Experts of a small language model.
Experts: 256 squared ReLU neurons an expert, 2 picks a token.
Below are experts of layer 11 (counted from 0) of a mixture-of-experts language model. Rows are named router (the router's row for the expert), down (a neuron's output weights, with its number) and show model dimensions 0-159. Each number is 128 + 32 x the weight over its row's rms, rounded and kept within 0 to 255. Numbers have three digits each.
After each expert's rows: a language model's description of what the expert responds to. This comes from a sample of Wikipedia text that the model never trained on.

# expert 23
router:140111114159093163156113159163143102132093146156100142081139079143159200098194152130097146109134054085160118170153098111156137110108123137117162174098113161098108145118104192104094093195159135138103128143084144124083139114160100080168145184138132185090093109141111113118111139085111152149112105141153142038101135109107125154154108117152087121093105195123179154043133138131159139166061171124136122118135090098100136077132073165105154106070087075132149148146143125087118135098118155
down0:129086105131100107175153158098096146096141175131117123149159129133164100141086130159146151155130155133104174131107154121111155114068154139115095129104116134158121131210203119140137149130152128170133121087137146162111145092063149102075123140094127144136096093103213113090176110100123155166135109105122070160169145107116156122099154113155122138078161100165105164164138107161124087125092105118157170072171136102146164234147114151111115177122066179148073151186220139145177068130130128
down1:188123171132143092112130157126129115152067159167056175169117091147121168117159145172177117132097130149148142088158131089082131093099136103133166123125098090110151075122146130112154134149068124123154133111112104159124161144158130083094134148205175132116151129084125177091152085181099155118126155146141109136108149085170117086087114139095183130134158153061109161090138159117145092189166179115076097119150106108103104127079144097175225101124099131096132099070071123156127079101128153
down2:149143102099163185129094153170183101196118147124111168059179141131097105138179151156161089123107119153164093145151128154102200138160113171131102108104167126076143154082123092175118117139119081167084158151154152142113114160125122124101148160120142195176144156135083087128172142095106164138172100134116160162143068111147165255141119165151118128081102156104103084066130137099153148136117098099121163091078188159155163116150140122101120068122167103129101137080164140106165116129185102
down3:131198108130120139145075111142085136069088064112168079090140073106160143145124091083083136167107180167100062104071167156052142147159174085196082150125120169067097189180122092127097136156123137119104150080124130142097073129107119106091134159146135131119165110201092126144138077095171100090073096144116140170101087125105137135090106151104155141069179168114144145146154036090104091176058131083151150070123123126116191164174149139179136142132142091126084132128133172129145070174135136
down4:138128138123109098124154137095099124138164131085100104141129101110124121133155118106163167206172114153104141130134156203020124131062151127152135136145135085131136149096161130159122115159165140127152178116102096160146165204158127147161185128116116110094172131100130113075087096138094155085076076128175092119133160172156169156105114146180116142158119095151137070107103173117110156129154102115187149166107141192127098107097088135132159138132102160118123071108149117135131062183172090
down5:137112108122100155126142112080137098112118180156095099146099079131122132147085053075136090112102135100073145122134132109184170155178131187091110138203113143150124127196114108166077105144194137077152099134162146164135140136110158111143182140126137139131139122149125151131106113119147115123134194104078077109099108134104093127148075134182136074155091130142166129124094099115146095073128112128105099146142077077146146080089106136138088133095145124065224118125182131109132115102173074
What it handles: Places, species, non-Latin bytes. Country and region names after commas (Bulgaria, Croatia, South Africa), taxonomic words like species, -idae, and Cyrillic or Greek byte pieces.

# expert 17
router:124183090136113121097129155106105159166110155190084157075149098148197179140137168125131149139111077101164102170142121085121137137086151113130201192092167131080104150133147103087132152204146147118118161169092095143094121089140104154146152139135074120137141115145140117071079141063062109066114117162158108159132122089089178093138110167166137061106124113101134153079128164107120095108132177092106106153187062064118092087131054137212158065135104134145070124117111118118171146102099140
down0:099143120157149133140172150140132081114099156141186146133119098099199170102166160103181168143132134129157121149104179116108126103066159114136156084120098118147086061111141131098161119091162098127134156126120132132129110129147158140135102130127153124118124170146154132111113125101156181082154170159174154119177107133106114136126111155131138145114186100072128170062104112172166171137136148087079098127115113068075109116086057102144133092133080126130084112159093050142103189196150124
down1:174154112158150093185115090091183130136169094127155132197144113129081157146099142163118067140126166139137112158080104131159142162143142174107189174124133080094138134129083182125171124054099133129172113108119107103180155118115139176136148097165127072126068110114189088203150049153185062118122125084118139075112131089107133149142109149165117126112121099127150096092131111175171152099136134110151125116139116108172134128105151118132108126117141183135088079113130119127134109116110079
down2:167110104105128163145091137125109115115061082053131151121143204120121128128126209137119073151077063150172122177114120115124130167095091072142120106107127161117130093151067090129135099137134183123120171118220101115153141101049105132109139147143149139141108144119093074174133151160138099143143126092123099132090069103129212091135132154144114130127161178126145150178153090125141167144133116137081151112129143137035099103080091138101136080118190077144109129139118137088126122127162128
down3:153152102153096124135152113086100115139131105095139172149078136189156155100159116127095152159162121126115119111128117109113146137101122114130089134150163098183151171128190146159166127106139128162116114100096078116078101098173100151137158111168163078201128124222145078122146176112142102123117146163164144101161067080144131122174110105143123073156127229174161189137118161117137099135120142094089131094113116161121124140203159132171119158173122108076094126128137152160161108156068138
down4:142144116115110086143224108154073097201114179112161122131116103093101180134147109143137095151150118095106129126081132140145087207138145148142176110119119034160135149157114127152154149091045119118106104106102096157093091119163125116128101129133127134161156083170121094149128126135139119117188075131113125136092134182152102116142107107113090123055161150153135160165119134104102164183140168189189110122176120118122178045170086097149131127094154114103049110121100130059115119091137110
down5:123193141153113108151112122162178107142191091105109110089146169129150173148128086063129166126069109114161163111066114186106081103130153125212156050113134148150150124157128179136124120098151081130109077136112099114138194183154094130125093123116138185120173177168139129157148118143112094047120215137149127127139121118112072150059139142186120148135113111107128103142121139112085122155169110129112147166094123148154130189162146118132170106087137154158117144153115195135101112144132172
What it handles: Concrete nouns, biology text. Common physical nouns like wood, roof, water, cell, blue, and short word pieces in species descriptions, materials and measurements.

# expert 22
router:169165107211109160143113128130095161095107141155107189107157083130157146094124163160088100136088092097093194077154144112157137086062086084126155171079186118129051080097094150097116133153151146173121131186113092098095130108109152119187117163175114118088098066131118110098156189063149140169097137114093182138179133091138162096189127165173139138100140138102113152114109147133078108142114206100089133143107095081111106114121115132151129037108129076106118097140109181134123144112084183
down4:126116128124111112119140087149093166139127176162148124134144133115087116142083149183140121103168135143111183105160155181125171107114158098161141190167170079155131101122148143118131100149136120109113105080116116097094107140090129149200148130113105103149095131131113071119127194196137104146095135181095092163055107152108113154136174138170102168119152098143135072174184134100179095119123119121134188113115139193184156108113085108199178144092148106141081148155124132135147126103062105
down5:182166150100136095079115125081119169105120171144170132082106138166133082111123165107136102125185099111155118144223107119130215184117076094132126118132113041160164144076127151103121128142131098138174146113130154143142147115170138081120142157163115121137105098130084140188130109142146192147106080149114150125078153172138143132166180135081142162082135137115083084144080186107230081139150136134114096169086144148161127118117152144121078142103158155060119089133062128104129140142111170
down6:083114117067131162177198147093163085071160119167120172149106142100098159108112096137200102172150134125115119134108122129159149107173123122137130099175122096103128101134131169174140149136081183095143149048207093136213092127138187129101129153117138078119135077107166158071140101124099122078113111097108135143131137130157116135112111132138100151148109141119144190140122091182128117133140126155055051144129126096113146194101106170137142083130141100201106142115139166111174113110150084
down7:143101149133128108097082125159130130075119116160093114142018140084054094162134129111090114128126117119137094116091187141151112126105110144148148154097092181095060103180144120184147106147156089152145121111137098178138057135123141129126160137112135144138135104131115119077091142132145084113169105097109201098174142128127131108122077128162106155140152087040161195140147149162142136118106145076112154122121080075175097082104155109117114145106179158109142103128100108096137133108167112
down8:124101182193179121105084147109119142088106126107163131078103092153072130136147137167192113121113096108153072150143108152111103185073125163167121127114146157079130139152084125148156141108096110131141189124109128167143131176155139125113152140131118134166099099115120115120104111107093121121137142110123111055126095113135142174090148144088096124110123141165188080151127123098151163138025100124200151090087131099150096135146161091093135120139108172147117166141119111105104155147141114
down9:148099200130087126161038156130153123138167164142124167101094083095150147121108120179117121180061141110131137152116111113130166149184109103171116073139129133103134160109145129103169157126136178112169045122109134109094174128117085134096118115127108112114102156098185133117138116162153118183176095089182123127094121125128173058132124134095145147125139119141098090145098122117118178076110002146151159088162091119126123160180149199099113152141146121187136147101109167118179145179141091
What it handles: Place and institution names. Final words or endings of named places and organizations, such as School, College, River, Creek, Stadium, -ville, Forest City, Cair-ns.

# expert 26
router:158182052154099129118161193128159142147131159159053183096144166080176155118117131156139148088146122129134143132101119133140144153126120141107146206078081164131098111146160101143124090115133102182089115191121126122093133126139087129119172129092121199079105091129121083153075082138119128095108131153135112177076110069097106188135103106119134102132144157197184156108150168110127156099115124078031159140145093091117139184013079137177115032109172133136103124115101164132158205065123143
down0:126130160148185109108162099126107123095146171129106200147146135054122126140094102177081129155075091174125106131188149150105110110142080116155133061116115123082166127185174107095146115154126124083147183134105133082138137151100142149146146077138181151104132235113185097158126087155111152147094137093104165132133148141171125140115114118127089128134094088102134100126039205145182124167154116174126142088086090128141158197172100155164132140166180160122114141119138105072107109117077114
down1:117131148137120107137175115077014087127086086118177104164125155086093138120071128125062123097112168154161145114181145115086049139137164117173188181064142144148110132162118075070072120131151100095107160126081166119161111108129062108130140203157126166091151155115104111132113130122112156085163090093101095081120190140130130147132103144153149150159172192111065147136162138064143092151140128166189102137107120148135088133172115125080091125063107081116125121093131173160115145117158160
down2:163175179104135145107164164185085132107111110131149102143094084138125183169122116116098130147082161121176154128146141068142119155101143098126115062063125160168140111155178054069085108142129062122145145182125118188107133140090068107141179183148147112165095148135136107124148117141110132136105136173124120090137116129104089150076142108109106152115133101169144078147063158081101188142139133133130174087126089153183163079124138168152129135149122094086158113100163133120081164123150133
down3:176129187140142122127103121121123098122169169189217052153088124150121188129181127139112157143060133127100162135190164109054151135076088146140130136087116163108103176168133111163119133196138100109131130107162147104081174093096096120099118140165085114160135107192117156108086135133082123137140137149179112126180136102113064086135199158122143149135178138095130201176151100153099183148146114136068086171155100165124138095155133143072106128113131162105097120062163099133149179187138079
down4:142127106150122128118124105140164177165164194119178083123042137091153052177116084120081151077133136136163132111135108094196106123084144090159128149165138117175092120117118078179141146129152094099142127111149117103132077077117115131175130178076092148185112138117113102098098155181136113131143148183164133157126111176078130156163100066062116127123136125105156176159070161113112121106122118116111145204155113122120235148174202168125119110098069094088158196066143115127148065154155077
down5:147118126096167109173115166136207101115162073076136152198181081126096078116164108153116124193111112168153152154159144217114132112121160116137169156181079087095073148106094136205064094143181162165105128131112109150152150114089151089080078127128086125097129165136134092171153111091107117106142135164145097142116137140178076145112190170120151140149132158146140089089124108116081176065107080105129137113112086171057147106125097191134091157163128120158171155099097083110129110133142112
What it handles: Capitalized word-initial letters. Single first letters of words starting a name or heading, after (, ", == or |, such as S-etting, B-enny, R-alph.

# expert 25
router:123133088162133125138169167147113152127137149158111155114104113136180141179118152139141143133088110096109088124093162121117156082106118108131141099118148118090093089109118130062097092185163119147139129192088144094067174088162082089186142156177084137112126053154156073068134137042092096087120082113119159102116099112159113145116112153183133083093127128106156138105086169110116105096096168067150154112183094104094162105137062147149143108106123105122132109107156156186180160059115132
down0:117125142088139145127117145073113171112166132134181115152132132094146142094133119133116100099141150067138149066090160154106187134123094148141111184122128111127123163125187111130045095202117174173137129087120165075210129107152164093141150121132206100197122117116152078147170153082061140116074154129091141107143112133183142097137188129121136101159106130073179126078123070099136124196104187161132176134108148160142136118126139131110129157110142111157146110160144042106095114171176143
down1:172168141134138075117126167157117152112160144145162142158144126122105166079128153199083122096193134155136132058109124103163130104059137090132151116162137146173089168159094120093144080105088123149131097115122136137157135164195085077192104067186114187124162116112115126168153103131124076112092217058141184094190087162156129046109130093140129138206129119124122135116110170123139144116142137122130109196152129129147097124070079139099081069154185173114111092126112067050137170107127086
down2:134172161187156111126112122173058133155137183097151150170098128137175155145151145136099109128133174134155131138119145113156128091141150121100091203163148127115094107121095142187102176163147102092184094115119184141155080110156139125085164085062104133096148163090134218041101133137133142165122127173165107169192142117046114072135059140194107142083111132192177118161103181159123173109162115125157145130138111141141197165112087201115145093126086106156132123129062127163173118162098106
down3:109148142107085097083156138114128160090217096090176122095116086126114172143102165153145127174180096112107112112153137166140139119102105169131101087141118096111122083171147111171104131061117149180167122086146093095113221100107133105160136096134157156127165109076192085125114109093116089145163095108169151169119148133172159176088108116150139154121181111077130133148127166138236133143147063114088115135146157146116128089149065130127162108100152139089137117239112133188136129083126114
down4:081119141115163172107084104102127050076156137074118132113098093092158137123119118093098154117128061110129108134181116125100195102107170119128089163152081135071140161134179138119087104118113202086117144179115136139144128153138101116130142079113192126158103151158110057120094097140138075150149163106141123117191091119157109094164136149117093138140143144078108107167145079145199155185152094065157108188098093157106140164118131139115109111172171096122099123118119094147139125113102177
down5:114188149153167176118165119137120124090133085130129080142134118090064102092127114197108088118129099126096135143096128073120161156078105189115133080139139114114099138149126125130129083133106154153134164153164129216116160107138144112121133126118119139167171145172119102138093129156056114061134108178126150113108146085133143088156119142153120139148107152117168064177184116197122111157199125102154110136165130143130098138204126130106095100090146090152114131106088117136098132165157142
What it handles: Mid-word name fragments. Short consonant-heavy pieces inside uncommon names or words right after an initial capital, such as P-ipp-in, I-ac-occa, D-yl-an, Ph-yl-is.

# expert 2
router:165180094165055143161115153072108120163101179152103151070204193180122071147148174138103146134122093115082145112129109090128120122110124107108157135074132190102109154152106118121138129122164130098118170157112076106131126099139126136154121126170138141125061095143095123118137120165097126185074104176060142133156088113161140130140106144156083074119131133116147135097154122161083108127140239083124109103144126118081187092063118082169194105076148119091128108140151117146146153088090136
down4:064128148188204208142141097148155106146150093184140104158090088126143163151173128114155152150196140062114086130137075174106180144129160081135082147144149109152141129079112039169118181105097099133143129135128136103103084129114101157060122137123177120190123185126133049142104134159107163080149104119130120105099160141135131129135078127135127103124162179153074151141177164175163167110188121134078105132105142090178117115096141125069128132168113102160113181095129174099174123056117100
down5:114191090169104103218165117099154108131137124217129124089127131133170143115123203197141154118119101137107111170135104125090111154133140136073106109131071148140150113138150126128085124092080092121096173073106083127107082103117084168114156138155128163119138117141125048161160133118128136158132158164190171097110172133094159122138106128131130154108171112139120092201129141075123087138059108126152140129145100092105120132148114147073157150141137096188134113119112051142116121078130080
down6:109067119093122120135099141106129114121086105072103191146128090150120152136098135151157154093176195154189135150154100150149158101104127175147114127163132138131096094132166170128156182101176150114166196166123163099174107137189187140162102166061173085100069171093058087140132114126152101083133141100124102123098161150119148149204122128149077135124181202122139170154088138111125124137062110124085109088116164139125148116125207136140124093125157161202104130144121132089138154113127135
down7:103124152113171111116142109134161129144146171176168078101062098140163156085151116156136096116198104114136146068166127095140092089168164145080105170151135110125107112105147089132135170105161147116133147145159087115110135037087090153104054085111125136108145140141138158047095107153116135152149152110126187095130171111128130147150095132100136121129126114136125128171109071087145106150138183149108089118139112131082102102124120153106119196111193141156103119160127062163158132142119152
down8:059161113108099096160128099163128172105135124145142139072145217139071198139103178149158145108169137107126188140071122117121118113101120102110169112134149164122135120057151134090187122127114152139100138075083104133165140062120108111134091078078115113149100101123122098076131095083139086094179125073135085141129129145087076085129081101154101110103122125116091147151174106140138123119152153086054099081096093161125109120130106141160130144073159159187135088181139164107197096157148074
down9:148135099168107087144126092118097151133089105148124098122155094112156122087097106163107095113128136107157118163114112112146217164134145148098120099135111115156079121153088147161185100133156150064132084087166124056111129101127116096153115080141078152130099180116129148118169134243048187108123157150159131129101091186118176137118105129162156161141115192125131043148122126132108159155115156088088165121075098153044121092146177109179112130129093144104182188148194148155157130108150085
What it handles: Digits and plural nouns. Individual digits inside numbers, years and scores, plus plural count nouns and word endings like years, million, people, -ations, -ions.

# expert 24
router:123171123167134149155173156152090122200091157171134178113136173135145138186134116162188090134053120102111153104079117124135139114071121095089119157078130210095112128115149163092129135128141110157109152190138097074141124115094098090176126181114104183126171121106142095080096195144132126140072119183153098103112110130105137144120101182159112067093198175111095127075127186148137133115104123124121115169140131116102088121080122131144175106098107131137096090143140160116140146095058118
down0:099152123145136066104124064105118116145106163120133148119144118114112125151138084131101079136044137098168142135146183181129158153113127132115176136116093072133098179133147072135113110132112099129099082146084119124092128141088148092090098161141083113145214137142182142146118074114151137142095131185131109134110208149161149097144155197144134101094157131055094153082092116122172119125156040158096167113136064100146116157127148189149077137124097150106143076156111163103132102129154109
down1:092155131154153092169141093153170109134159171139113158168151138183187126091085177105178100097139141129150139147129120050119094093171125077101135138134156118107159133077119134079111100166165117195110083126141132137185111124115049154086160110144126151133170091112177165152145126197116127042116164109129171143082126136122138128201055142149142132111104105109097167136096099143153155138094096135089059137134117129122174145193136097098108126077090152148127200108101143075137137140081167
down2:078107160053092139133174157127185036108168091097135114136121174149092139161110144195179113118163128078187159176085083127117203139146114095129157108077166139085106114136106127121114144083135109155141109157156118073159082133078122125156130151138122131142168143080115154164123107141155105109128133133123104125169168163113199088082158175193126138125180128066081109127112136047121163108100101122156076119112123106067081176071176129114119199102106108178119130123159119155130121149127066
down3:149177157126182115105073087131136136120149144191165148169140121146093089122161123131124084151069104133132184074152157148114137127134131147133203120078138135119145120133130148157150137173112145133129144134102144127089126073121126127184144122154114111150130080134069138130128151110126156176179162102130165100131131155123067162113136173093121128179109163168106106166050121138143138112104107098161134124181090093186095160203160135141134127143098111143218138160101148165100110114047128
down4:101128124156081201112138127145049109109167072094117148128141120134111149093165171115085091128150124133144181155124100128173180108114169098060103140104150126147183206055099127145078129150073181149128162091097100105152158146117111127133102168114165089091126195104141088104187133173207142104148083089110083111136115134181152125104127119168134100148158076096138177122156112047101117112124138126085193080127111151135114080165080137162106107139093135133206121177105123138105133134116068
down5:077151159095151116042128125121133175096134128139141128108115101111109133161164161111056157136159154106137108100127091145134116088142198110162135157111122126138148133153216110170091108110111083128153159106168127166215097170104110116143107119151100135120094109094158138115160158134185108088147202115146152088114112118135136163162144113162087147125120169123160092136091133134080187193162122128082120147111111198175192136088160127129132126053088109138120175180060170080049152085106133
What it handles: Determiners after prepositions. Articles and possessives, mostly the, a, his, their, following prepositions like of, in, at: at the same time.

# expert 13
router:149139112248164135112123115114095152134111153159114171148127048168141126205133181131131125125125106099121112089116106103136123088131160124130143140117148156135125147108130153070147128181158103104149157194107118133107146121169127132206123194166151105122124088143130156082146135091118132103117143117073140106132084093155169159162113204191107084075135137123113121111089139154111158138066206069107123158168077103096120121119105132238129071149100102142064061134155149096162130103069152
down4:155039134052092097123087120103139130156138128113117082116134169098122117177183032129109192110111092122115193077195118187138123115105111103119064147139188131119212100151105117106111184146128155124147073140135107130121194100148116145108112117184126144172142109156123162107070139109114141148159116146169090143129141094102080102114075130065099088149139133144166145070184129142161115083126132126132162110133146117078116125186116232152098147141110136150101152105157144147111121234131154
down5:129108142118153125094172075163093157119101090121104135155148181121146126178122159140106089132160126116090137117123100213105060084060084092083085111093151101134152163157110132118132133148115087070179158103109142157047136084131167126162106137170149152150100126122182148145092123152104136113166144120149120173172098174116138183175137153115152207133179116154171117137129149178122085152153158172113217163161083150090111090108090178096118152068177157100133127141133105174097185070145120
down6:136089111128104138133101115104133154204123116142106131092157162135100171117105092128131115099116131106135089122136123119135144128128103129076118149120082086116139147112137092121131147119140133095107087195092145112114191132089098168061161144126142124081107093157144156145072056191122168161132111139081110111169113133151161182172110086142133125070123152099130099138117112168119125144156113128194134102138167155105108129115097172164113114135191150140136099098127142095195121091151105
down7:160098112134165160129069104082156072141166147117127238121120168103111139198150144156080132153140118097109172090134113147122181121132091150056136117134109112102128167099141101080153098086135108174087113056126146123127200093098160113126109131223200106122141152177155143128130159107162110103135136126110088119116109210072108099217142180099121112140171079203130138152070089116167147134133116077082104127118108167155075095121148167141119092149115108133142157156126128159112130077091152
down8:118143160100104107131093145113156122125170171112066102166151102124158073126089100129153122126115178126170082057129149157103136165151064116107079161128077144110097138151114104150110145094134162145155129144100100151148055145134144125093091171100091143105126105155171151141127143143130204110093163167170072092086147171041134110163119146085090120162125139087132101152150158163094150139148151120187096145152147135113148128135160153044146177139119070148086090147137089152123145097155134
down9:106126209070071077037127128196148202139195087108076178169093101118093094173115127107050129156111116118121125121126120096099131089123121120152193123129138115166129093113091136137134166120124137122115122145118081112063087120153133095120088109099172112135137140130113141093143091161076156139039091168103110155139127115141091125111143173083118150163119122162093151055116107117162104119099125140199104149190121112087107145055110133091122106139149168145100113136094123149155166196157178
What it handles: Surname ending pieces. Final word pieces closing foreign or unusual surnames and names, such as -ić, -mann, -ko, -aki, -berg, Hatt-ori, Emines-c-u.

# expert 9
router:136170102130099139135147166062132084161125145156071155112138129157122112200138097163122106104084135048143141150071097119152181127128113120070146139114096168103053100149162140136106124154154123171099155141042112074121133060168061190124112191106083170134100148140142089119142167129112111084112108135135118103135063112114150146143102154138171160108190148126170117131117118112117089110109183090143157138180089113075179172126099149149144108113103082129131081084235144115182126088109138
down0:111102079095141105137142126155156112141141118111128089110134055165118162151133149167174099129133145159092070104179121163094112159142163103104111147183071122117155103090125151099125108101153091096107128076088119111125155151082135099139067086084108114124156145108159169162100092096140145145102086115120075116169123098235137117099152092099151143166111099152131157080170152167144124194130132106170186127092104122152136116145110146089125140090085110125185099168173121118084113139181154
down1:089113149058169108090087106124142111072165146104107099113065118199167119125083071089078144121193150081077108098089131107153113167144080143100150142095099126095109163135142152123223117134156129182049117135125124171114144172117134127107193073122131130156112098107123089153133122077150084094130087132093125176139171140160153116067150154152173136127080166181177151112148115129113142171117155100130134159169155162109143162141107127113120164155089142123156173121160136199174053118166132
down2:142149118115172158140108084100095132179102114134120139081140098107156094119117092093149126137118069185138112136163070162118103160192094161192094143141155152121093171059098116130094171130098048181179201149134156152066142091108128102159131150126171255136139142094074045097102095091129176128081127098138106226144161122137086148120153156158129165125153118138097117165132106070130100103154160136166110118124101114137086123065167164083154076164132114105154153099166080139100156157168134
down3:112132140129120160165134169117151122175160134077194171129141025104104119098133079132192111172149114163198082128095138120146153099067121105182183085144085130165106116135083156106086149132123120155118114120105068164077136122212193136109097130178152147117128147169130107083131175181146175085060103122136114171076141051118179178165085134099128168139100180134088112155152106148124164102189094087103155183123107102114130128079118158122133113149138127049102081184135092085131150148151150
down4:160118118110154066164128119140112142101191130183166148130190141108124125183156122139130182086053130136132109101096183108153155144174140177097125091119152107192123160130126159195120150138109091095088150097128195123092117215178181112135148134128125154153113110142094138114117103071147157082125104152112157153129113127048203094117068161167121123112124117125147134139131152138195131156102091155123124087110126101147147186085179174000076109076116133116120179121167182077132108165159133
down5:118078025167149111108118170110157130126082134053140110122164147189151147129123155214112144135129177136170089169092160137165122166116108096097125087138133061145170077125142132123126145124107123154156112135132095106085155131136103138133086085068063166164123097136131175173115171085100156147153124166138066074083126146119097113098176066146179122134100111147138147071135154117118111186165142080108160128081161174138084116094089138122140159102087139112106088107095162118123097129142150
What it handles: Mid-word person nouns. Word pieces inside and ending nouns, often for people or roles: bank-er, team-m-ate, perpet-rat-ors, actor, manager, professor.

# expert 11
router:122150102177088153137103136120102122138090133177102172130127097093129162129170136102138087103104103092091155175135170108176096138107135091093135125105081118075099130100144172149075095198220132162104170147132124136114182124156107096121179160123097163107059107095155100107051188073116098065091066176127097086123099089125174137167105153182133131120120138154145221121111156127108085100087156124098134143099122089105141156144093125099138051108067079125123083125128166120153152082130126
down0:110169171112097164142154096112119136074129158153091072134125129140156114117122155164126051139117121130148151109234122112148116081117144159136112194130152115076131153141172114057138168104163141175136173094139095150117101103141095074142178123115163143069075133138099150118129161076081106161147175152107095120133168126097153103148145145129096098209124132109116158155179137152123133203111070136124101074150150194112112116183115118169134109148126152082116143140123141149098058108174109
down1:086161142124171203113149123144089172117159109170137180157126164121126157100169186114183109158116155166070105145121162106168110141194134140112112183106155125078140085084137130140132103091174074074125099109153173139122086133103169145141159098112109148097131112128170099131113132107161148098145074140122138173093108114152108128134127100127131132092115102091153145097125198146124088074140163118155170160090171157090085108110148149086150087154142066129143129168075144099144083176081066
down2:123113093133098119095091182151124174122093159148089187159113071116177173103088115150158144095118129098123133113069178169113083135117139094125142114191169169112148126119099162170144151180154078137073110114144107102048157121077092131135097130071092102216108186121049152128077110143161178117180162107122193118034152149135103093062132177152137132149156106166089162156115104140137138171094083105125127113099143099164099139143113108161118118102134129138138144118154111180145130124129127
down3:100165146081171105173049100164159125133148079122130107155130148116168134134160098095090111149142126130176126124121108097074030148164137139157091138079094111147137114090173087150166062153146137118160103157107122137125111128176115124135117117162147113145162081114124121193108117110090187112128152125082123097097130055115160063077129196108115181192135110126112125159139164184103137079155085130117134174027108156155161132187104113088126042106100109074144146099099154198129136144124089
down4:102116161167172152086109131136110113110135203156116140040118128076154112148070156069119158154163100072149144139168219116129082200132153126113166107081095072093134153133111220160121157166159138172114111077114160153136162149098200131161079131174098133099173094145088139197102134139131124117141115125125148145176145171120062132066128091123117136141125135199123105114163158100168140141180164103141135189107128100101108141123185100123159133144132146126145150137122083140118073118118079
down5:133174180159122144098138144102142098099128146164084159123115120140126070133179172123145142150161153127172120176126196166164126176140124127146099118116178130139138146192076085104194094170092121139164143098126121118181137081087086141109121141111144117153098140123124125048195038155193076104148102171110115110172136099136139136167136165150139144112096110074126108100123097171151150143183193121135156071159120145153127182161056117129107173161037174121131153117155126116138084166082187
What it handles: Institutional name words. Words in names of institutions, fields and organizations, such as Social, Public, Science, National, -ological, and the of/the inside those names.

# expert 20
router:141120073157088126190160157121122120134105167162112167096171128141122108163132144124173137130113088099118124100098182090112145173108120096099128171087154160136165142068146160173128078154124113122108194119085094082092200077174119086171144146149112141135105097145107107141078232127131060132098092164143143124170113098111121110130118165211120144111131171165159173107123143116144104105135157106094172165152100069126140136116115144139143088105142109090137111061118156134121195083129155
down0:135145132151141168116148165169136129106122123111144127134147172140115152158127116070124112155119126083130099107164110099156116154109110143157107142095124089141126165076148097200047110172127064110123219092105081180164090131114141160117175063112098085184137104116120093148128202145140064039176121148110137122115128115122149110111124159076117104129124127134182171126141104123124137144067071162142121095092126122178117166135134135090077074178129158105132129167142081086053159081175092
down1:098145147119151112126142132077103074145097103167145194066116111161194164128079153131116119152156131141097155107176138080132122084126109080182095110166139095153144110110059151139151095099157134080108108068185116147118121123127160102170142173105147124055172083081103092161127156120126084121103102113138086120129104131115082137157132172126148101119136104166145136149178126133112143131172144095103112171139101160144151160121134122119078153141100179136122152129120106096120157080111176
down2:118141173095128119088093119136082211115169143180108166119152153186135179125108172128125089123117142173067139116082171143139167154115067096121147181121109087112121115172136103128157146074134164115144143104142101131170150106102065113086161099025093165179095112152117145044148064127132145196131117065081138134184101114070166121097128174136097156079128153148126110066119108108137072106122089184104110129110139129084144200083193167170100136136139103121118104155079125190161099141102108
down3:112165144116159064130148135144112118099162154177171151187137113188157142088116167128112180102172139112150101113151115160214099098120140148111146111119149126117131153174081168115094104082138146144040173130084162125152072137072153144066087147171067104126184079143156085141113105158080142184091166096120158108129100116178063092152109152101148127148072080153133187116102175182104116127063099111173135143101098129109148165112150122123110093131189125159122139107108100135116111143072086
down4:151125107156139128171155187095158149169156100090174149101126144070200139160037131140115155178128112151109144134129142191131123132109166153115121132114141188067097119101185200116112122101124116156091100170165120141187079152184091147178121109081083161126164110186098164156097127119184102105151133134123164138127085105091118078073163193169164091145153146139145143132199114117183130144183131166149052168168103158176109158106105093125099160161087192072085080146106135082169088123102110
down5:134132127056099167177122116169118140116170115127093122170069106169223081161160171138134145124166126165123114163076119118144133102142135115084129167107110112111102062141139170107132086095138129149154122068159189164139100134159135087109191145104150065107125111094184159144106124127103147177111133132070132150121197141151095097102116094172137123070125130210109139064111106102122193091173176171183160157132152173112157089150090153123103098165173087105079142120134099147089147156135161
What it handles: List dashes and prefixes. Line-initial dashes in infobox-style key: value lists, plus word-start prefixes and nationality adjectives like con-, re-, sub-, European, Japanese.

# expert 4
router:165169092160086153202140142124131113186114153155087130142138112091156128099150101202186189066071116153123200096133096110124128137083209079096113167131114126146098084163130093122099138135135124122097129152125138091159128128153126130193104167160120133124130150123133118087110121109153131084126114155076127146146134133142136119193102128157150155106166175159151160127133156134094114120139234145102098089105110072127129128104140146144154112122115158101055166117137088146138139027081126
down4:129078125147070116094121118153076130137105141142116189141130113159088108094130200106115160152086090115130111151123144219106133080145133113093141166152152130169138139118146076074098142122125169132108062165121114198150135132142110107131103103054134163108119154130111096101112130108091116181112166091155170098110141125156104124164138090154125147193062177092131134142165115083139109112111135148159165107103162062103112117102154139160173150127112090126135115048126170114117162129121162
down5:087114126109130074082115131099117117120082083084149139134154201157169144103129151162119063111098193129145136122122064117121114102128149134105112054135161119105108111183133173157126151110128172119155072119098114148186161162155143153089127132103161108137189143078105136067109158170108156124115103102164126211216105130148104084093151159148198145126134073104133138134151180119059097112131110136070156203138109185072128086125131120140134100118090101130136124132183130182102087161085124
down6:177116105139131090056186163096176139072168114069141081174112117144114118143188129167135146064105093096142091137149101180164121137118098177195170144135154049115149127109157106155200118125125069160165093071118105156157096130095128116169102107127076157096173140113149111124118147130140141143127195132075145147095127156116165085096142164118119121116123100133092108133151081111152097125190091147145126184160109141150109170186116145150122143123159118163080186143086182154055091104104106
down7:128193103113156115081093151081108155145164145206142115140109202133197128124139169102102182164121108174118128127166091114173161075148128129115127166144185178106169126185112088104092090113110114171167126141110123142199129149123154120149146110077130150113111095171044106133100143089166109184099115114122154162135134178083153146122126097125125117120077159098137098145200167137114120086148139119141142134174117143115117167164099072135099141112156073112107175196136064105133149192143190
down8:207158091130141116093117169130130101151127139135106146109182121169140124104127157129136038120173063110064155106127111156064115143092127121077129115155110130134130147148050154172202187160098108130104089147120189113146120151114138140104129146116092090142071135114131112059166120184174156148166136093135144101092142055134135144127139093133118184123152119112119170094109093128196097075140151156165100100192133147038131138108141077130152076117163135098139080120118082106144054118062126
down9:141132133094143153107128111110159126126138098107114145091193190106113117134106182084160123053075159151148121142148108134113146151111077103157122067105179143129098073146141193139086128135130133130120133167087102184135193149128145141115104109124147100170123154195108105051106146148111134175155184134069139143101021144177104137120094113069117118140107117149118118137137126152140154104174062102161122068153154177055150095113127143164179138115161127066101119133153107120192166104173065
What it handles: Numbers in tables. Digit tokens and numeric values inside wiki table cells and result lines, such as percentages, scores, ages, weights, plus table headers like Votes, Apps, Result.